Below are experts of layer 5 (counted from 0) of a mixture-of-experts language model. Rows are named router (the router's row for the expert), down (a neuron's output weights, with its number) and show model dimensions 0-223. Each number is 128 + 24 x the weight over its row's rms, rounded and kept within 0 to 255. Numbers have three digits each.
After each expert's rows: "comes before" lists some tokens at least twice as common just after its tokens as in all text. This comes from a sample of Wikipedia text that the model never trained on. Tokens count by the router's weight.

# expert 120
router:147153118133127138130152123114131099095111109097121110149120169158137117130165119103132111127110105102127120154156149124139102120215172100148160152097135128143114126123151102129133118105139141128104126144159160125106146149144116100176084138143147136151119126119133099169106172105126089069115101084150111090150087114116127127128140121123150137178091142139106176126089170106074145114132149117139173119095171117172100115082149134147131133116095142140136122127176062148138108098084139129123151119105151144096140122130142151106128157144097122111108139139114153129151109143098087103140106123134127137165146132106129113144100134106191105150129154147131122154089144126075128111137
down0:125089093095146114142121136085116177138134123133127138140148094158127122146103161138177138151125117157142111119128146123152104113105155113164152137113165108138100091116176153143151128110085116147139096082171133147099090106117122142129126104150137111096097120164114105139128117076141126167116139138118163134114161126088106124112078092111083144121130119149127131149161124152135131097138149078129170117136158114163159155181107115114139109159125140127135090158133157174155165136076109123122118144129140107181142100151120136143120154096157119138117087116116127128163123170119078133124131139130160095145155143091156140115127158145132114154107132135093107147117167162100195148140
down1:178135124138162141123122136127163075140150124141100117118107098142134171112132164146162149106158134152129077082134115185130164165110111108089172140107127125113161108143183075164122153150128144103136122117115108154097113107149153130141065140125112101129119097127107139117115097174158191138146137139107143128107098126119083149146136132125149109106154145088147133134113155168120170117120090159124126117138171078082180084096119139125150153122110184132106162104120117103123117122157139129123139063136104124111108123135116091148128106139114128138139127128142136135111094116108152122118132147122121098152134120095103170131100148097159124100141122130153128155144145119172131133116
down2:130075090114130101117120152143134110117070168164126114149115096128110111103143133123143111115150156186170140157154131139115120146136108152120089136155165139151091141146130094166118096128099109135158108138100113118145148125161133156156121121116136126098136132108095157093164063090104175111144165153105105094112146116095113144142110138109107115137159123158120132180150166112134120097166128141126163099127165101106166127177141118089157096100134069160127160144106148099098124131137125135123104138128137135113158139126158166161179110098148105161113124110166129134133139136132084141121119116132138119138136121118103124105135141139117103151156127104098057180122154109117111131118
down3:147141096080122142190113121144134106160118124142111129165118130151103118095111135143130135137177148103097123121103151137146076137115149099112133115155122111134136091084109127110135127099173169146087111098074132123145132183166113122122150155115116121109123112117104123195138120142129165122173129120177089125115112180101104131141133125130096098123150137112118154150124161145096135111132108111112129112140114144146134143162100145109167122116102127108076157162126138144122103122092091119141161158117102168106142107137159110137120152124118121155127106101188119089164129093104178128099089117116174115140085153107129107105169150144094121146161112118123155161149125125097135152131
comes before: "=", " of", "s", ".", " in", " was"

# expert 15
router:104122134123139126133125128104143115118159099121116050142111160139160113130131120130137099132113124123145117130190115119144157137162104143116129152104136111125127114144123122139164124094100158129113110122098174158157110146111124166156117119178132121166149090135123101111134094142088135125161114083144133090107130157117078137112137169167121144128129188134106155129144151116105126136114165079151168100135151123161113139099130158158111113107122129170129156183167127085121134101141121143117136138091097215115150116108158169142127089111113162108132153091143122154135123111155119113107123127118131100107135106104120096073121117112159141131089152155112132119088149111087100134162
down0:141092114132168168131113133131170170145158115110099120121115116160127116162126096145165101148124143140117133121132139106117106109143139144131143140094122107121094108146121138171157123103082128161127121125126135145151062118183164146114132110108142114097105127140163085144129110139125127158127122114080143104133170065101095117077100130109107090141133124152177126126152140105165137117081126088125131119127131128145144122170155093148126090152141110161115134162136166166170134153109095157106132133136095139154154156089167143113130170123128133085137116149092151123141099121131116136137156131099108092167160146163094141112141150178164144118109110151109108123141137141084168156153
down1:158117160127115152109131147115164090168113140120115126094129108141103124118170121142118147136143081150131080104128111128112100106128144126138152139115105125120102104158170090165093102150119117091101124126095104119098141112148129166101105158105146164124139111158141141068089162151164174094123105142116109134104110081123113149102121157130159105138147162139115158134131144129164141118128132184140161121139185099138133091208115131063148133136180114155133172133084097153123109105120119103117169107142122131118123170088119116142147116119119084157158110148115127119140123136114160124139123122155147134162120140105083138117107134101150136126118127086145162148140147149169151136126
down2:146116114129084117102174147149118149136098116155175130163160151083102116086134100126168118113157159192117107158163136095076157117103131144103127103103149114117118140142109141158081108172146124146145113128158081148135132149135104158133102099106171127124117113101108141154157109075142138123131162163113143076105124147146135098119136160120117099151129128124134088113147139161117113107165118143126151120104116132129143128117141112092098127121110147146114150121107157113133124128144119145113142138130153129106154125128146110192140149137119118111117103113183114117147156171149060152129122144171146119143127084145079126139146150155137113108169147123092071152144115070142120103114
down3:120136110123154140187112127099122101148114135151135149132123107121129156097092165132141131149091100095122109108125112092146122119121099095098126125157149134186086108082094131117149141125137129157129127079061142090159143149158134139130140129156144097108146076134098147192189125132134115166154160130114063107095156169133113138117110111099107089137153101120103147146132147145084158116138148133129135115139144167154134116151116134133123113119106124174143128133098144121145127129160044112161136151120115128134187087112108129165138126138115129104126149116152133110126162093145167160143101122112148145126115137156122140095161153133118109138137097079129131145113147141100142144114
comes before: "\n\n", " The", " He", " In", " It", "on"

# expert 8
router:116138079140198110133116125138136113103142116128093078100085153159133132146107144144151115151129134118111113139141164090137124158175098100133089141127146135128118106094166102153172177075118137140089135157099174183134136138096142121130113141093114129138137141133112099117144170165133084087140114106187134104159069132136134146107127128138146153117121170107102168112107123142097131111097116089109158138108154173160152164070147116152113134099111142141100104141135112117107134137116159156087133130123130179115125131126149157152126106133109150153119131128129124153135101086156079142111134128114135134148150074131143077135125134114153155108116136149107159106124139116124128127121
down0:114092104109151124162098140082140175145138116128098124121100086156128101152135152146149113162134174132147152101147147115135124104128122096159102149118136122139096107124105176167123145070112109154129108086128147160158102130112087170142155083111121119139104146165141093147170126145133166155156171127141138130117108084105097133127119105127106155132127104164168135099128121092158129124098147063121176137098113110171132154144140092152142107149123144116128104131137163153153108131137095163103125131117121121157179138108118114137149142135160093147099110119121118129150088132152097157120119142109140126160147132133122151130116150110121125145085080162171126126122148151113186139186
down1:183086171129109156105125137117100113170100139131103134112109151159136112122127122141138140116125130130147095106164133151124133090129114118091161156137110122121159109210137109168094116155123088140109132132151090085092098134135137140157101164090143158130106096174170163074098117129136163138111155151090112117127111126133128125163067118119090135165164113116098158121130146108146121141153155144144137122140160110122120090100130108138094161161129147140124151127129149131113126105118159098135170119149092142128161104124116123123139143119137102118106121080106121114140109132115150133154149181083137182144115106095110164130087141147179128126146127089150103163142128126150105100126
down2:139124148148148138116153151129131144160093133161182123157173107069118096142137135112159092150125141184140143126149154111126135108116128147142118149074168099146107117141144144204119128128132105144176122163108086111107083151127093164110137147132122080069117116135108125111135122111112127143112134172138073111143129141125108099118101134131095105131153124154138131123132143140112131156100130142129134115111111133093143103166134092140115154058147080140128128113164151105117113120150116153096115167105136148107171127117129152150124140102136094126083142162148150123123118171172097153118141113109135147142137142146120199125127120152110131126146136158097073127099124086136101117123
down3:158137114122106114226139128109086143181128141104131161126145085130124121118123136151117136112121082097102126131156140131167093127150114116085160074127155132114139088113098100086134140107134149156146103117121144121138145196194138118135127138144124097129117088095130119153126122110116121141126143139144099148153116171128084127150161147156079107125147120118089121128110165132132101092147155129124157142165135125119111106128104185114160137073120107146134162106125114158130128089104100131165166141107163125109124099107120097145163116117100119106102122115135175078124151122105184148129112141128123136133107119145125134107121149126128119159174120095168113110098139111122116146132
comes before: "=", "\n\n", " He", "The", "In", " In"

# expert 7
router:126114110099188106143126138091125125132109114148141086152121156156119126096108150098118106143131119103118125186154098131166117161198137133148149158117098114139117108131112086155181121082156122131106144156115170147130135172172117141156108169140169125103152134129153080128107147134147090135134098096133148077145114126100091126104151138176125166136096168099141191088097172117122157087139142124129154093148161141170126131110117174148139111111135140152120127140114106095131125093088102156087135139107137162104146127126136129121128143138076146121126144085109127164127141123135124138120121126128117102107129114117141134134126100091118124117122121128078109132103144148098111137175
down0:155100140139137130164111121097160171163165125124109135109127135176116067149116138127115124145133181128172172099144134105140128099123165106142118157115124155177103102131135140169159135093075130175158091108147127136161078126153128145118129098104107125117133107157142099135125107158124139153138131162125153097126116117095108118087123125149096146137116127134139133091173127118091118125094122079103171154116152102168131125158136128146085125177112117126113121161124161166114137121112130141072105150154121104185164122108115133118164119139147125104126107127104142124136103118119120103135079151108135114169115128160103125097132168151130100155115102107112096149159146169109172151145
down1:153140145106145099101105097113142085150123161129151115114078179141141116117146141124129171144089186115154104105121126143132158127118090087068158105134149089083166144119157118157097124124142103116141097163098129118113121159139094161111140173083152135141138143135133102104092146109111158145142130138127141136100120090146111110152105094057151107133155149124106138178109107112161121113118149150134114101115158116107127121123120143145151153146135151119153152133109138118133120118160112062178189123115088090137132163120086126126153097149135111131153136174130133146125151127118141105131129151141141125152118111119132170151077132100141101156120138119144120159165146139162115094157
down2:101131152090090106112107099107108134159122118159141117137133121092156103131153106127173128106121186155172152093179130135112106121105149158152082117158091122135165119142167120159109109172134078119127102171111105110115099150126102112148101146106094118107128103116082149149148102119087135106113133148127097080079114113139108136100126185129107098136135090168117123160159111136139111149152103127136146128150158120129143160131120133135156129105124108148129150141117134096125145094148122154068172135129111125126166140144097135130208146134129122169109117134149120136108148149135105165146158131134111145131151104147160133101142099163168137150159138134099089142091144106107097117134
down3:124151114103138119163117143160101108126139135126136169128129098166126116088110157130136129147156132081137141159126114092181123162145117112102121121139119131183125135126081126108115142098106116203109140131106104092157145156126120136129148118136155078056153073097129132148152138151115101159145150119117093105142147128141107140111106130124082096127199134173131136161119143134102107115173128119122121106111145176122140128161098136115136157084153145150126140149116119160114142129117114114147141131143143133123149059099104113124112119152115118127154076107095160068113159093102155158135097108165142117120099124140155113083130144150102127144145150123127115163123143087132121142134
comes before: ".", "|", " |", ",", "–", ":"

# expert 48
router:136148106123141135127128100139097167087153117112115111157092166134153105123160142114139103131130104129123098158178161134112142149183122109120115147093135069151144132101127128172107136114115165159136109125134168183098114149116127121133100154146120154120119101088132084128131114151120071106159087118167124092136107111164101136119147166109159116131110161123121170119137175123124137116100128086100177102113163158162145114082159135147111110136101113153158151154108129153134136087137154122105130111126129166120103151140186138136092092129132172143109123103141142118127133118121120126136098145155106098157156122120153096117126112127141122116095136134074113154116101075069147138135
down0:084094115150153135136106132087102149120144102162103144146099117134147132138102106100156156138146142106110145104140147121147116124170132129139134148123142079090098103140115170159156158101110129141093116122163147110139118100127111130094160161140130137109113104158147124160125108111133115163111083128099214127152099096074118168136136105119098116153125102086165126115183103172125121116112151089109190117153138098134123132140128113161139111106129147148132096183145139134148126137128126127117073129118109124160158120122133118093136147131145127111115130139144116098122135138117088151142157131140195107139147119121153172125146153162135151137091136172108128186127126145106166166098
down1:178148108114107119135118107131154081135107108103108123101126089150162122100143175144114129106127170128116136093126126131146113088126131125088132149111124160136154077122143147166084073138092120155152102157123105144129111098120130163134101196118134111131142127144183124074111105130154190128121154142114137142107128127109133125119103136127157132120147162168104173150134165134112111122131104184156122157166158148127132100136131132099140129144161148146137161116131125142080101101144112125130173131100115124075154166088154131137121097130096102137138168132128170097155141162136161141108131118168120118125105092111118136097071109084108091108150132123127130135142138141156116106146
down2:115101164087123110115140135093126090174130170132145099136127109101120108128157127136142102130150175171118156168177137140123111132137159150113139118136143145173117144150143081169096116144098128142146113104097123124174096128161098130171137125127128103099137096116115146103139046088146156108125165164122105103118078144117129123144093122136181120139131127180133105126126176099124112143138118119142126085133119091078173140119128097094141143123104123117140127140135152110099103121129117127127150176131097102109159130121114151166118094108103106163118142158121149139117135127109094139178112117130163131118139117116148110120146122187163127144122151073105125158117126105181124138105
down3:142181171109146147159087139157079125147137172146139120129117110120097103128114131131124131122109136119133123124128130099147110151131140103095111103125162104086102088090102165083110118120132123153102102114121139109146145123133094142140164146106128128091146130102112130138200105153156092140129144121154102132143148175106117134144127145110084090134155103094105141160109160091106127149122134132093159115133164144149108121202127150136165111093101106138077120141137150173069156141111079136162161167121116138140129105100113114115155162140138105126141130111164145112096157096137107123142114120132161147153141119125103074097129153156120134119177100108127143103148124118126164163136
comes before: "=", " by", " in", " to", " first", " as"

# expert 12
router:190133126113146138137146107098136134101104116092099102127090175129161156158147130131100107147129121131142164122152113104098135145159098092147115186120117153149153107117142123156166116094110117107116119142114150133141159127142106148131125138136147117082145116128103094148125107115145100110137104115152099086153082141098128103080159163154148117174147147150136159115108163125132138107105149102133147124094148141186099095080147107139121114098102118134127133154153102144140101106104165116126114127155118181132138149108135169123146175178125176124136170121143165147177149152150135110088142116156126051134143134139109103104108097101147098125104139149106104130095119107128126131140
down0:133109158145133169124128126131112159117139121100148155143107125160122099122118128152134137200161144101100145148139110122149128113104154100135106128112085110110119117157110162128123152070097125138157126124176124099122126151142136135095156140131129096084154110142115110129172095149159157129145176117127142142106114122131086075132138098149078178192112077116179129128165118142121165113108120097121172094074132149160125128187126120135141155158135146113119131139127131148133114151111115096120128165129114142145137111085136131138156154152163101172126083113095128111136104115116096150128121156131159111154123098101154108072136143129167162126114110156111117134144138179125149150130
down1:150148157118156129117116096129122087146136114116119120133112135157164131141087114112101092092121129149156126112142133146128118107126115098085153115151115121103172108124150113152117137160140120122124100125123105177098117145115128162112081139115138145184134117159138134127151104149148209144124136152138157137109099113115153131111121142140126131130133156093065127137135133150119142095164115141162108153144103076140147127135100096130151170180155141128145156101130132103095096107126125091133190084084113108085125152145133094146141142114138086118151076088130145137142093107136175145125138161123130149126155078114116158157080169103123125098135155116167119126156129128143122106180
down2:117129121117117144116150105139134092151117194169156115165145083106118095127135100123126107110129158148141155126163143125129127131159147114106121118133135127096074161155170102180085114173137152143148134133112122137110115171139113106139095084095137127111137142111121161087166102113126132102138125149115094096148083135105078132133141156112112100107121130154095081152130168146143136099145130129127132129170146129106124113124127143110111122081134095139102146102102164123111106084134099133099171112081137155087161124109150147140167114151124123110119120175162131136138149129166099160135163151158150124119106112124117153152122056169143128160156143184133109163116135106140122146109
down3:132115094129107137193129141125108089153129156107108147123143094129127135097130107131156122119131103061093146121119125100150103120106132121105108096104117132109111109107093117130122137112159146147096103107063153112116108141129162146144147128144127127137138099107130163160153090122194146133158129126148121128169126146144149097132120161114073102117144122099091139119100131102129126126122110087119162124128160143149138129130082187116152116107101127142167172140123134141127148120124095113161154171128130158101125112104118120145147137144109111131104094113164132116152135092162131145123095116124152198160104130132151103076184126202127139158157099108123150136100109123111185142134
comes before: " |", "%", ".", "0", ")", "5"

# expert 44
router:149128095134138113110121122114129167142142091150103115110119146156135128109107129109147113154145108165109119132151127165171114120161136106141113152135111109118135119050169111170137121110125141154094140138113169152146109119161118127104114168129115126131137083116145085147114139148161120124134090119152139102127123155089105151104154159134119120152141159117108142114099158118075154097083116096151166123104178164175115123111156164148142139101070097153116145195139092146103167097119156146112132122106140171086128138139159177124105107131133115110111105099102134101146128151137100116141149129091142116107122145114152143118139117086156135146130118106068117115123138067141098112156
down0:123104135131171134152131132114185167135128101114118142125119134143096110134125087169152164119135117122144157127120151120126115067132135134145122124119103143113097128170129152142118137134123128194153115114155192109199099118091135141114110139115123099068115107137112126112175149144129128172107111150117150112089128094097056102121126098123106167109142116085182151098134146145165141126140140115116170157118172115115111151133148101141142124128167103123102131163112149134132122145092098164110107136132141131134133150110127175109136143134159142110180095147123129114156113098114054138149125148115148131180162131120121139113141119114165117114143167133095129122122114152118153113160
down1:122158134100189122151131135118113146169077145159111121092103143164142145151133125159138117137134117142127108129118125128093160119086131134111151143141087125098147109152146121170096152166119113161117123110098101085123107159121141161154141136062169092141142115148151152138123123131137159119135163151135145144123113102103113156139090136097128141145171164118102150112128157130134101123122141145127137119109163122111125136116101137116124122199168089107087137120099133106131124112101074098120162088109119177116144155100126107149120124130084077105105126104124167169117148133148130153118128177135145129147123105116109162131095153143159086089144136160120139127161124157143066100089
down2:131130123154094102130103110139148099161113091144166082198131156104124118114174127131133098122112155161159160127194146140106127130140107135125133134105147093125121159193124117162086107121135138147155137136111100142132090148157111136114105093162149098125103097094109150115111082103129135144094141152110123086113113161105127146127109139125126124116123120163130119122154114131132118147114131094127159084106124143144143118134097143157127105081108119130114141122118170173131080133121115155102148165127156106130158118113115169157115172123153140150143121173180137131132139150159099160180114127138094146119138119141108129104102113128078142148160133142094096155066082131097122115148
down3:150150113137094144158165152174121123119160112158114162109152087113135126090121113138160122141145144123121128101128162150177108148080143114098083129134157097116155103106094124119108139112114143193097119097111129122128158133183134171129150151151108133116121075139137136171123106120167124145125116111118116129118151172148108175158121114131085118123160108109065136127109165116091131144146156115127160100143120156130147149109140149126164096103113116113127134118124136146094093085078101103131160138098123157104140116145140149127134115127152089088137117080158167103103133090097155150110155103145128137119084122098143118105176153108125119148155113092139131134122133076136135166145
comes before: ",", ".", " |", "\n", ")", " States"

# expert 16
router:141127114113138109155157127123145110122104167130110083116081153162121162101106136118126148144111122142171103184155098158096132107172106120115092154103092101125093123123136072132145133113106136164083149186110173145130104134094113126121128168133152155111133129147121111114144135155088129126125107099132118090137082147127123090109123146161180165141158166078088180111101132133145126149115107104126137113115138139165159133124130108163122151101092144171160126187124092140117108118115163142144141120139124155095111119105122178137100104131113104107102126132134146123173127138168101109164141128128129136126177134107106125102174113145141173115125139151101124146121143106094105110121
down0:153140104120143141165146127092132138130147105122079092125119112129136107144124127114168093158134146139112119131125115150159105105129171056129120142135118115129104114158113135164163125104084118141145134122172124093160089104132107151117146114121158096106119148113119072170157161135123171154140151115125127114107139050097119149159102079154089124158117145176146152136162141136154169109130145100105137146125168118143137125149109109163123112152126111132112126176142146086178132148108111176115122105126139121149167122102154180138124153125132112136143105170125136085156118114155126140133078147105123108111129160140091131101110156162172151142094089148118135140139104159122146115153
down1:133131121120161153126103140136164089143109116115124111125108120132144144159160129151147123116092137169133109073112086150156160120108161101122186158104084131107154150119161113149099105145108116112126093118076137132126099121137143170153088144085149158107119133115152109138104076117139147127129161131124124133098120104110153169147107118117135098126170139094118156123161156151137139130114115121137132102144125168110166136121070114110140111156152128107150144130073164152084153117128137110127175080144089119128124162147137110169110123093130130174111096119110098136075160124120119131119140161088133132097156120098107175136072142126147160131138144156180134135128101150126163152135
down2:114099130080124131086151159107120131149123135127157136163154088120134107107143115078131080116107167156123175145168154133102158133141135111144087166126133087156132148119144107149118093152157110129159156143072057108098111111158088157140122124145150155102146099101111152107148096111134113103140150135129105100091098132095139120145108144102141103150136154119150134154140161119120108151160133142155142123130123113105140165141140119103133113090094122113110094112108158174099105159062126158112108178114088110129161130103097177180168133148111091124136136120123139139110164165138120147146129112145143148136142135156120140110138094147121155124173107143116114133136151099143130091147
down3:158131124126168123180135115112109121160169162089138120174147105108117154086130116121144111118142169080085149119146134130132135153124130136066116103122163130159145119102078126112135090087166129138156119111080134131172161174173130159131144145162147108091135120120112116122165106106135124115144125127154067113124145130134117146120119136150078100178154119105063103129085176139131154104136150110098143121176146155129130130113139141120178117113106109152108148119127126160071107106082123098115134130118143144106157119110101132135138134102132124118139106110128166094119112108143149140122114138131169151143097103121141096111169147110083122136165131098139135153111144090126145136127
comes before: ",", ")", " the", "–", " –", " his"

# expert 100
router:120123101130182144153109161145122149116127135111106085093130167185155119157160119112125129131133117129184085172135108129145142135184135076130155143133125092129128135143164083148150107111135118105094159119175172145127116122126123133129080119127121119138143157119120103158135154146129091093110124108154115075154106141150142135093143146125162127167074172142122141127079175145138139138126147108133158104118127135176135070089152161128129124139091167136152147153146112125125098130096117182117110130113121127132142129110134145133107082122093158150141107136110158137158108135112118128150165120153112100113136112106069139097086119125110120105092148103108119140094125108092145157142
down0:120068090116122131098119105109144142137145086138124147163134127135165091150117157150145126108170173111140152108140146114194104087116114082132080113109119112137108127131145131140098104129064105150165144120151128164125105125137136175127143066149127093095106119149132080144136133120125135174130140145111153144148108081117115151114104129149097151127086124137157139115152106147092168114123150108139170141109141106126123115145121132119115152182100131174094110152122158130117139120136111160139110186160152146108142146121143158125132155104137150117106107120162101107123116122152129168125079153111112099107157145092165156119157162153099155115108144151131126155150147150107136169159
down1:135166087120153138119061143111152105152127141129093094074084064122149153150105120144110146113125113155125111134122138129128114106140109076106166166112122108125120109095140112138101108160121092127124147112104079124115124143092109128157151136143157156177143127139154085074096119122148185133129150165132146170108104097145111127154103132107159132140115167150116135156147147138130139099125115151152123113109121154146175142137116096087185151160147144091155132123129168114107146145148149129100161111110111097139120174145128100120098113148130105126134109108117175118140133132121129122131149142121148178115129090125095147199095112103156138108136112107122164147129137162147123140147
down2:138100102129142123139114082131117093136127118106153100136126113097120095149128092104138092131113168185179173100210127123115132131141141127146146104144148132145131150140109120140084064101113096148151107115133091128106130125158136144145108149120131123076122061114114142118125108117137167122137205152146119099121125144105126122141114112134125130139143124166131116110139159144129145126160140127106104093114114128131152115139145121112163130120109096155086176123167161067120108151167136159139136138107172106116139155120100134184128111122114121145102165142148138111128113175123068149157113125130174145136126098119148123097161103180154125138128112127101093134125129105119113158138
down3:146166154115124135168116147134117119153092167156138171171133107112087116105099167134177127116127130088148126142123111099122122103140141099092112131147124136136091106125077124097136101074147109143091091116082135099163118141154107120138129117132173122123136095099138141180174115129152126162150112110118077096118164149125118155147116113121136121159156121154110118150127109102118169121144121117119137090163128140146114154121095134120151110090091138161138163150121138189096142142122061171133134148117116165131125092132122126128129125103102103146148122095165158108122125093094157139104124122160148116168120141150139109084150149144125087113174079122113121129098140103120168146145
comes before: "=", "|", ")", "ent", " JPL"

# expert 28
router:132114114157143119156148163141101142120111106123113098157091177154104156119123161123106101156161098136146155130171114116152107106190109108147146169089161107118116086088139138142148134115157153133128123136155141154081118135143120124100130133124108160107144108148131094122113132165134092121115074093109112083149139145122110100097119175125148153142122171098112176123115137118124134127143129078121138145130133149154132110115091139135139132161106131166144133180137081105127117141083178149144123106125117133102139169110122155100143111147118139139118155114151176122136122127157126091148151116145097147137137082081171110133113142110112165069128133079122099123103181141160112152113
down0:130125087135126173137114096080136119131122105106121115120111123163128134130106133138152114120113163143115143103119123157172136086129156101112128162115123107116089090148116146150180116089083102135115108119165158154163108117095121180142091119099153137093084134167141141158116111119137154145154124097109132101109144119133140190119116102117077139163121124114137137086173157145112145118129083139100139132112167116147121132146147104144126165144123135111126123143169104122172125174119137160127144111135144130159149084147153127158137144139162119165150142140097102101132096139108109120127087125097135121131185132130112157105109199151164154125098130184138130130129134165113181100121
down1:194146138104136177091079126092140088138103123143081149100098147172132151136125137136171130096110132153122089123122101148146107108130137147094140125137089121144123134156156143119139130136111095080149153114148138135121097119121129186152100212094158151098153150108100142114112108139122156126130149169127116113115098080112147153135132122113138114125153127135114179127100116160133152117123087115170116118124146127084152090108131171121154166131147091154118155085123151094093121103149138122110149113134081112106165167099111117146119161105126129146107142149116122130139121128156163150125133158126136144124151135104115178120065108116142114150129139111152107143145149110170110139102
down2:165146110094095122147145163144111119138108137155148107140167100119127085132135134113118109138139158172140140149192097136127160128146122153139131135138129086128142151155102087168091110140131112138132103085128144125139165138139085172140132179094133130125098094106097116084151084143178176146161127128101108124135137135121109114120106173113129126110090124110123126123134121121152120130124140093087107126125125084174146094107106110142119131110129090131175109132103172165079130151158109149128135121101129138120136132131159172147153112109126112159109079114126135121102125182184115120143139089156125119137145107135129143097167113178153164144126099158098100126087154095135107094129
down3:156064117129143135137152150152127137120126117143108151130152122122124092094115176123129106133125140087158127128150139120150083147135123107106112088144128151152111119101138124091087125104115155113122123104102093144138141184170114131125178183152143083106109074110156159160210113137123096138138136146123087119164141157128104149117124125109120091098138109132079125147120149091126117126138161115111122101151121129108138123136095187108131099099155108151123154124096139145115157118097114125158163121104138110121149117101116112125130068151116143108118105119169140101176177147116155142157131109154156148101110141107154123145135148111145163143161136076132131120117143067149114142141
comes before: " the", " by", " a", " in", " to", " his"

# expert 65
router:142132093141152139134100135129152117125122131132108102130103153150118123112136113110138100118122138120138127124219112161109110128172130141141129207116098134119093112107111090164165126098155162140113118118132151183120141125114119133149098164140152138093169131161129067131107133123104116067163097102163101093120091142105109120110153171147161121146129156097090151127103150116101156102104149125140139115132137136155130110097151156132140144080089156190137135162127124102126110116113154156100129136126136154122149140131172162132089121127119147130103134130122130125159106131138157127122153152138104129143142107121147110089125114129132088144091110104051131142092148150108144076150
down0:136098126145126126140145117086164130163187076087105127139082117118141122126144122153172133172151168172152162104150138100167110115155148124159143148136153132128102147128088136143100135138106140149169104095175147121132106111148135144118173094132111117096091134101145052142169141126148140162121146146108154128132140073110110109166115083107102132130137118134135150099175110140107164126126149097114137118093155108130117101154141114150148108108117081119115108163152120140141131145118072127123119147126129102154194115141117177128163132117157119104135097166142127091147094115141074146139119139089148095151127134149099134121117119157114124122123129147151148111148135129136163151142
down1:146158135146129120081128179115131096126118125116135140101092141178121140132159101167147128095094148134150123094118138154111123129137124074071119138173121155130152084161142109170118129142130089139105117111138081103111109111124163162147114156100159129126135107155150110102046103134171166119148139160149123169131099110107134130137130118108130136152131154118091131105137118097113178112149136135159145135096127140149160120143159129080129148172164113118104154108093122136080108100093149082101181120115097114139144181128113096141106100137128096136129094113159117143156134101113126156143132182116146149141128144105135171121107135121147110121116134116145144144104132135165165137118
down2:129105129109121112141130123124078110148125104155150114169145115050142085141166129115137115108159133183138147138179129111116150139138146134118087136124138090152125152163122116138082136145131098135175095150144116130110104096168097151131104115105157144117124112125108136098141083115143176112164148162127116090133102136131127134107118137135135127147129134132101114153169154138107135123129173136116146127131147132088135107116125117103157123089132093154123102109110138150136103113150096144136158143073147140096177118125098162145166146157135104149108119137176171105131141107169095128133113119121147100130146107145140106106170120193155118153112127171088083124109163076151078114127
down3:155148112096128132130124099133107094123161138129106121168147108129127131090102133112124085150126141131125122138119152145189103156090132127111113095117111080141149113102113158119121125102122155174115129074083132114154139151189132157162149164129134095138114102139119091159154139101159110140122148102148122117150158147124111176067124121107133129149151100097104131133088160131109144127122137152118128080164143151141094150139098184141143100107120142158097119121116147143098109103098092151130164154106135129133117079136118116085125118156126109127131101099137190112125152116114170132105108126130186159130124097142157126124159122108134114131169099097154130144135123102076118190144
comes before: "\n", " 1", " 0", " 2", ")", "  "

# expert 73
router:146086137121122145112147129096123170146160139080094048118085164123121142129170108113137085119114118122146126123165162150116150108165115105119114134105122104108103128142132086131158118116125132149125099175147157127141155140116147122132136139136116151116144139168129122126094141142107107068137101105143117087133148103128099137119143133119143183144134168118124166120152154130128140114142155120132162098119185137156141132087153126165121131137082133113140110160154088111157115094125166132115145121106141106148149139135141181085102100142137137157143157145126131101161081121151132102116133178132133150134122095155159092087101139099115119106129151109092074143102185099107121127169
down0:119091132122154139132107112055145148157173113097145119085159108130127106125100108197119124137146127121112151117118165097122103128103127096085121103125096109136122126140163142173153121138100131139145119112109131128142112166138133183151111125120149132101105107117163129107144137147145158127151102118143144098117136107125106142140095125160078142151147126124142132119113130111132155125100124099113154120084128140175148141172090135138095107198127087167117114141112184124107125142115133103130122115091127121123139118118131162149150146163141094113161076128114140112133101141133103210142112152112163111138140171101127179108157122160140134139147126164122136151190141170102153140123
down1:186137116125138165148117123090133093170122124155122120127105113152152130129119122147159148085130117097076100095141110147115156103107133097092135127167136135111155135119146122174124102157159093090123124120112107128101091138152115195162098184124178133142148124125118130104132092138155145142102119157131108129091105112114135139120107139102137094128162184096098138132158151163093136140099099148148132132085145121126167074126122147098126143127153141147124146114083120133118148135120121077119154108089119134097156173143133121141128121131145113145126167125127160131142153133144128113134151147098126091112174117111137222146103121121144114111139122087122146105138140152169107088109
down2:183136115100124151120127132141086133148095118141158104144114097084108145071122106077157127113107148195149141097135125112128156108145133137096162099133152103154152169147144142123108101114090115089163121124124138091112106146129094144151096161119122135097099133114130167118128091076167096132122135135117083102148127151097128124169142157131077110113130150130165168117161156140130132128140117106148161137145172153033123117111134142090132178121140104149157145116149135112107127167133120157159150154093142136096141114120092138141123153114105129140144113139144112114136149179121120109139143126132139139135168120127098164115133133130119160159162131163103089126134096103128126125107
down3:130125122128136091172120141083123123120075134136111131128126140140128169105141116143143113154142119113106138086125167085157072143123096116121125084121126124142146038110119098132116126139149109166105091126089133084137150155158090107134148135170115155122145127103150137171162172112121123141151173157086092100109153138149115146102090136127088134158155105140113111128136131114113107105114108145061129133141181126142119152159128138130127098119128114126110175167105122175102097113093117147105176149126163145150137092134114105177133124143096119123167116125160115148156154109120154143110100138126144166127107097149120116114145166134081143135150110122127132162107161101122143128132
comes before: "\n\n", " The", "=", " In", "The", " It"